{
  "n_groups": 8,
  "groups_per_token": 2,
  "lr_router": 0.000503,
  "max_seq_len": 768
}
Below are experts of layer 11 (counted from 0) of a mixture-of-experts language model. Rows are named router (the router's row for the expert), gate (a neuron's input weights, with its number), up (a neuron's input weights, with its number) and show model dimensions 0-127. Each number is 128 + 24 x the weight over its row's rms, rounded and kept within 0 to 255.
Before each expert's rows: a language model's description of what the expert responds to. This comes from a sample of Wikipedia text that the model never trained on.

# expert 22
Nationality and occupation descriptors. Occupation and nationality words in short biographies and name lists, such as footballer, politician, lawyer, athlete, American, born.
router [115  95 114 111 135 158 112 124 164 145 143 163 120 127 114 126 127 143 135 145  99 149 134 127 119 161  48 155 160  86 131  95 119 111  72 129 145 130 142 137 145 107 136 103 145 135 117  94 132 132 140 123 158 128 101 116  85 121 136 123 129 163 140 157 138 162 116  91 138 127 159 153 146 140 139 178 104  99 130 130 111 140 132 105  94  99  82 174  99 141 112 138 162 104 111  98  87 170 137 143 136  81 161 124 161 116 151 105 146 113 128  99  98 125 141 129 137 170 124 161 157 125 179 109 132 136 147 136]
gate1 [157 135 108 119 143 112 201 140  92 118 135 128 126 157 176 138 142 144 154 165 139 142 129 129 116 128  97 172 121 100 100 125 110 151 154 121 142  83 144 146 101 108 140 118 139 134 164  85 137 164 146 128 123 138 126 125 106 109 113  75 149 110 110 121 131  93 137  83 171 103 103  96 119  87  91 157 136 153 162 134 133 177 142  67 123 102 108 151 144 134 104  91 160 132 148 119 128 124 128  92 147 133  87 129  96 122 112 114 108 155 133 104 156 145 134 117 169 141 100 112 127 149 115 131 135 161 106 138]
up1 [ 84 130 161  92 119 134  80 140 179 127 113 121 104  88 102 100 114 139 111 152  74 118 127 152 151 113 133  85 109 124 133 124 128 120 117 137 121 142 132 136 133 157 111 169  95 130 121 151  97 138  92 115  98 173 142 144 143 142 138 166 120 136 127 101 128 163 146 161 141 114 122 128 151 149 171 125 151 105  97 126 106 132 101 176 129 139 210  98 129 135 131 123  89 150 119 150  81 129 128 189 125 128 144 128 136 148 141 146 150 161 129 155 100 122  91 165 144  97 152 119 161 128 123 119 139 146 124 109]

# expert 19
Award and organization names. Words inside titles of awards, organizations, parties and media, such as World Sportscar Championship, Animated Feature, Social Affairs, Christian Science Monitor.
router [131  67 145  79 102 117 133 113 159 135 119 150 168 104  94 125 111 113 137 141 100 170 146 149 133 117 114 163 121 101 157  79  77  92 106  87 155 125 130 136 121 122 173 134 118 102 110 121 142 120 145  75 142 139  84 155 116  97 173 113  71 150 157 151 127 149  65 138  98 159 108 124 144 121 122 155 120  88 141 138 120 123 110 113 113 147 118 171  94 114 126 137 129  90 106 122 101 133 148 138 152 122 125 139 132 112 121 163 130 118 124 113  93 132 130 120 107 146  86 161 147 150 143 137 109 131 138 122]
gate1 [122 131 142 127 127 133 147 133 159 124 144 159 147  94 137 123 129 112 159 127 130 103 154 120 112 109 169 163 114  97  92 191 134 135  95  97 125 122 138 115 110 144 162 100 168 114 156 138 111  95 143 108 158 140  76 140 107 122 119 144 148 162 113  74 148 143 110 113 104 168  97 180  95 119 103 114  96 163  88 140 114 111 169 139 133 130 129 143 121 122 139 126 159 123  92 145  98 102 140 159 129  96 123 101 115 135 129 113  89 181 113 119 134  95  98 102 142 152 155 173 141  89 124 156 148 120 132 107]
up1 [131 119 138 126 133 140 145 117 164 109 125 109 124 173 138 149 134 115 133 141 139 134 116 155 112 114 103 135 112 113 106 147 145 129 123 137 154 139 170 125 115 139 153 142 102  74 143 132 159  84 119 135 129 161  88 169 118 126 124  77 114 131 111 119 176 127 101 143  97 210 140 138 121 115 152 154 102  89  81 103 109  97 127 138 120 123 154 142 144 105 126 140 120 119 124 141 156 125 130  92  93  63 148  76 171 122 150 138 104 120 156 108 111 104 117  95 103 113 170 126 150  95 148  79 135 109 133 116]

# expert 3
Space before numbers. Space tokens and commas just before years, dates, ages and coordinates, as in "Coordinates: 37°", "born April 26, 1947", "the 2024 season".
router [125 125 148 121 115 152 132 145 162 104 168 166 131 130 103 125 114 151 132 141  85 137 135 122  98 145  87 149 137 137 152  79 121 134 118  83 181 158 154 149 119 117 120  82 130 161 122  66 137  93 115 119 133 149 115 143 115 113 160 144 110 138 167 147 152 168 100 119 128 118 141 137 152 168 136 137 130 119 130 146  90 106 135 126 104 148 135 192 125  70 133 141 133 104 109  94  90 162 133 188 114 123 150 101 124 114  93 113 128 139 101 126 126  95  91  93 125 124 125 116 164 152 159 133 105 139 121 137]
gate5 [150 144 120 143 142 143  93 136 151 146 173 141  98 135 113 121 154 129 171 135 119 149 166  71 163 115 134 145 173 167 125 153 163  89 158 135 149 149 105 136 160  66 133 133 136 117  91  91 119  70 115 149 159 106 148 114 122 167 180 137 124 142 164 146 135 149 122 152  91 116  92 141 157 138 134 108 147 106 118 116 134 134 150 129 147 108 123 107 110  96 111 153 146 144 133 119 117 151  88 132  89 131 143  91 140  91 127 136 122 133 117  79 128 166 137 124 101 164 100 124 149 111 132 122 140 142 130  90]
up5 [108 212 137 128 164 138 128 137 115  97 155 145  89 109  94 141 131  86 145  99  91 128 189 109 112 168 124  87 129 111 119 159 102  92 140 137 142 133 168 171 114 126 129 127 110 106 114  93 139 153 143 128 113 125 130 129 123 141 141 121 108 128 130 159 158 115 135 141 119 168 112 126 139 144 131 122  97 128 136 116 146 162 134 143  50 103 174  94 103  87 141  88 115 131 141 109  93 103 125 107 111 129 136  97 140 122 166 125 146 198 116 124 135 122 134 126 130 118 126 101 123 136 127 104 149 106 104 128]

# expert 13
Decimal points, sentence periods. Periods after digits, mostly decimal points in coordinates, money and percentages (47.62°N, $6.2 million, 3.0), plus sentence-final periods and date commas.
router [ 85 134 156 120  77 119 150 140 165  92 162 137 107 134 129 181 105 107 150 146 111 127  94 130 125 107  90 162 107 135 135  96  94 134  85 132 137 149 114 161 130 107 117 140 112 168 107  95 105 130 173 110 109 142  97 102 132 107 183  86  79 129 127 150 124 122 116  88 129 109 134 114 114 155 143 122 154 103 112 149  96 132 132 116 124  96 135 140 108 130 114 154 107  96 132 100  98 156 123 134 170  93 123 136 149 127 146 112 117  95 127 137 108  94 123  86 135 111 152 144 134 177 141 140  72 138  91 130]
gate0 [104 149 160 108 153 132 164  88 151 119 114  52 111 137 152 122 101 161 161 138 112 108 164  81 144 109 140 124 177 114 153 130 125 125 111 136 132 119 161 164 163 137 128 129 102 110 130 110 130 142 151 130  94 127 179 140 166 129 110 105  89 122 165 167 102 170 111 136 132  99 112 101  76 158 110 152 179 120 161 137 144 135 116 147 160 143 117 155 122 120 143 115 110 116 126  84 158 120 100 122 135 131 115 139 138 130 121 127 121 118 113 118 125 122 148 123  85 118 154 116 129 172  94 149  75 125 139  99]
up0 [ 91 136 157 111 123 134 180  87 129 102 106  82 129 108 121  95 128 151 130 154 136 139 132  86 157 137 156 147 158  81 128 142 115  93 121 144 160 136 161 150 150 139 145 159 107  94 117 126 128 127 144 131 117 130 155 116 141 135 147 121 110 159 142 166 125 167 161 141 124 117 101 147 122 170 121 159 178 135 153 149 164 117 120 162 129 125 128 164 100 100 135 111  79 117 130 127 158 124  97 113 112 157  95 117 121 151 141 147 103 111 105 132 127 123  75 101  97 110 182 109 129 161 103 158  79 106 157 108]

# expert 9
Section heading words. Words inside wiki section headings right after == or ===, such as See (also), Release, Early life, Career, History, Other uses.
router [118 129  91 139 117 153 136 131 105 136 146 139 163 105  76 164 137 123 125 173 102 128 152 140 131 129  67 147 156 109 145 107 101 105  97  84 190 161 127 170 111 148 134 135 118 143 112 109 162 132 159 116 144 158 102 138 120 143 152  94 111 169 126 159 144 154 101 148 105 138 117 139 176 119 121 140 133 135 120 138 127 107 113 123 130 126 129 147 116  90 179 103 129 135 131  90  95 166 146 124 147 112 103 113 154 128 146 129 126  96 109 125 121 114 154 127 164 155 149 151 156 164 182 122 109 174  92 153]
gate1 [138 151 117 103 117 113 131 134 119 177 117 141 141 124 123 194  93 124 115 120 115 125 103 135 146 161  85 117  62 179 158 127 118 102 151  93 126  97 168 104 118 156  90 106 149 159 128 150 130 128 118  59 140 124 156 110 120 143 150 124 109 127 140 122 128 155 148 135 129 115 142 164 151 119  83 169  98 140 121 141 136 172  77 120 114 139  97 138 128 141 102 143 133 119 164 116 142 199 158  97 118 121 141 105 149 141 153 132 137 146 121 131 130 121  97 126 123 145 102 152 150 140 148 166 121 125 105 157]
up1 [126 111 125 103 153  90 147 184 100 126 133 100 106 100 101 115 157 137 106 142 147  73 142 123 133  98 103 138 115 106 112 151 142 138 138 152 100 113 119  75  74 152  87 127  96 136 106 111 101 132 134 138 111 111 102 124 140 179 132  90 146 122 117 130 137 157 133 116 106 131 143 136 125 103 164 135 111 131  99 165 152 145 122 164 104 112 152 113 161  82 148 113 160 119 149 130 112 159 118 124 135 157 113 137 165 157 148 164 142 155 107 152 110 157 110 166  99 175 144 119 139 118  76 126  90 108 166 118]

# expert 43
Census and statistics tables. Percent signs, separators and words in census prose, election and climate tables, such as 1.3%, Males, median, Votes, Mean maximum.
router [125 124 146 119 130 147 120 114 129 141 138 147 126 135 131 162 136 160 120 135 117 191 114 159 108 132  73 156 123  86 147 142  86 139 129 134 137 161 147 160  99 119 171 119 127 143 130  85 134  84 136 105 164 117 122 114 126 132 121 100 115 174 155 168 172 113 135 109  83 125 149 114 157 122 117 124 135 133 139 119 100 133 121 135 158 134 134 126 121 104 131 149 146  79 122  66 116 154 133 167 175  89 132 128 164 107 147  88 161 151  94 105 129  89 141 137 143 129 143 126 140 139 175 133  64 117 146 127]
gate0 [108 125 149  69 160 104 148 146 155 121 142 128 133  85 153 135 124 112 145  97 130 192 142 108 116 123 112  98 124 133 179 167 110 115 124 127 118 154  85 136 125 155 151 154 120 120 100 137 166 145 164 145 161 126 112 104 117 129 147 110 140 146 121 117  89 120 146 117 138 154 130 156 180 120 122 153 155 108 102 156 126 143  68 114 159 137 161 150 110 110  99 153 109 132 141 121 145 150  90 119 132 110 155 100 167  78 141 122  79 143 157 152 136  83 148 138 132 135 144  99 164 150 118 100 130  99 120 108]
up0 [157 143 149 144 145 102 125 142 110 106 107 109 184 116 100 144 111 139  75  97 138  98 153 167 167 105 158 120 129 143  71 156 118 159 134  76 182 154 139 155 126 152  97 148 133 160 141 116 116 128 111 139 160 114 127 139 105 116 180 139  90 139 146 134 158 157 164 106 127 108 146 150 104 113 147 127 103 121  98 118 112 129  96 126 135 126  96 151 160 131 126 166 146 137 115 101 104  98 115 127 102 172 144 132 111 110 131 148 122 107 115  97 173 109 140 160 157 148 108 142  95 134 106 153 131 117 100  90]

# expert 37
Name and taxon pieces. Pieces of proper names, place names and species names, and first names like Prince, Alexander, Charles, often in Genus/Authority taxonomy entries.
router [ 89  79 146 105 111 115 151 104 136 144 121 136 108 115 101 141 117 161 139  92  98 162 117 166 146 128 101 171 149  92 177  99 117 117 137 112 151 127 118 133 146 135 146 119 139 114  93 113 113 137 128  93 147 126  93 134  75 112 153 102  91 158 133 157 176 164  80 116 117 147 102 116 150 127 126 171 137  86 150 148 105 163 125 130 113 119  99 158 103 104 146 111 124 122 117 104  89 177 113 166 134  94 157 107 142 137 115 148 126  94 118 130  76 125 143 128 126 164 131 129 166 136 161 114 125 135 100 126]
gate1 [114  94 124 140 123 109 153  89 157  87 129  84 114 138 112 142 116 104  99 169 150 143 118  91 146 134 126  94 131 138 123 133 106 155 174 126 133 124 136 135 165 161 150  86  98 111 142  76 131 134 104 143 154 128 141 162  98 101 185 113 149 134 142 107 138 129 102  97 139 168 170 183 149 115 128 123 133 135 131 144 139 156 114 123 163 141 105 118 152 150 160 134 119 115 177 121 133 119 104  99 120  97 124 110 175 161 172 143 144 103 125 141 118 136 136  94 131 132 179 130  94 117 146 100 156 156 151 159]
up1 [124 151  95 121 135 155 109 174 114 152 167 163 112 106 144 140 119 140 160 135 122  73 117 145 130 107 142 151  85 145 126 119 102 142  94 137 114 141 104 143 136 105 129 164 136 137 148 163 112 125 117  76 137 158 109 126 176 172 117 144 120  87 168 103  87 138 121 166 136  94  90 110 115 103  77 136 134 132 103 141 100  84 130 107 133 138 133 169 112 124  91 123 139 139 115 156 150  98 142 119 106 143 120 101 136  97 104 119 152 118 121 130 137  77 102 163 142 138 112 142 187 157 120 177 134 118 131 128]

# expert 36
Place and school names. Endings or whole words of city, university, stadium and team names, such as Georgetown, Cambridge, Bristol, College.
router [100 113 136  80 140 116 142 114 161 120 166 167 114 140 115 112 105 164 127  95 103 181 120 143 145 128 132 147 114 105 183 105  95  96 123  96 140 161 156 137 118 104 140 109 102 117 108  98 121 122 139  96 108  98  90 154 107 115 145 124  88 138 127 147 158 154  56 121 124 112 117 119 178 112 109 186 137 110 136 149 109 138  97  96 114 116 143 183 102  85 132 123  96 110  87 121 133 150 151 138 157  88 129 109 154 128 110 102 138 128 139 109 104 142 133 126 118 146 128 139 142 137 176 125 117 132 128 136]
gate0 [136 139 182 125 142 129 128 176 147 174 122 111 131 141 113 108 148 110 158 116 104 111 159 108 129  96 151 157 149 110 137 107 143 151 113 142 143 102 138 154 115 144 175 105 104 160 144  93 126 134  95 126 146  74 148 134  80 120 122 142 132 141 143  92 128  82 144 128 125 118  98 132 143  89 130 174 145 102 134 178  91 126 130 127 119 121  86  85 134 103 122 133  99 121 104 168  89 115 174 114 135 119 113 140  94 111 133  73 120 136 115 113 103 197 133 105 124 133 107 160 132 117 102 131 151 147 141 121]
up0 [139  98 104 139 119 170 130 160 133 134 111 120 103 136 132 104 140 115  85 167 127 147 118 137 132 167 113 140 123 182 129 143 123 128 116 152 115 125  59 112 114  85 152 132 146 126 141 149 114 140 185  96 113 131 110 149 179 126 112 115 145 127 125 123 119 138  92 139 139 183 131 142 141 118 149 109 101 107 146 121 174 169 136 145 119 161 171 108 127 171 157 114 106 171 126 118 120 158 189 145 125  84 142 133 149 123 158 153 115 151 158 115 144 111 149 119  66 120 147 113 122 127 111  90 153 130 109 129]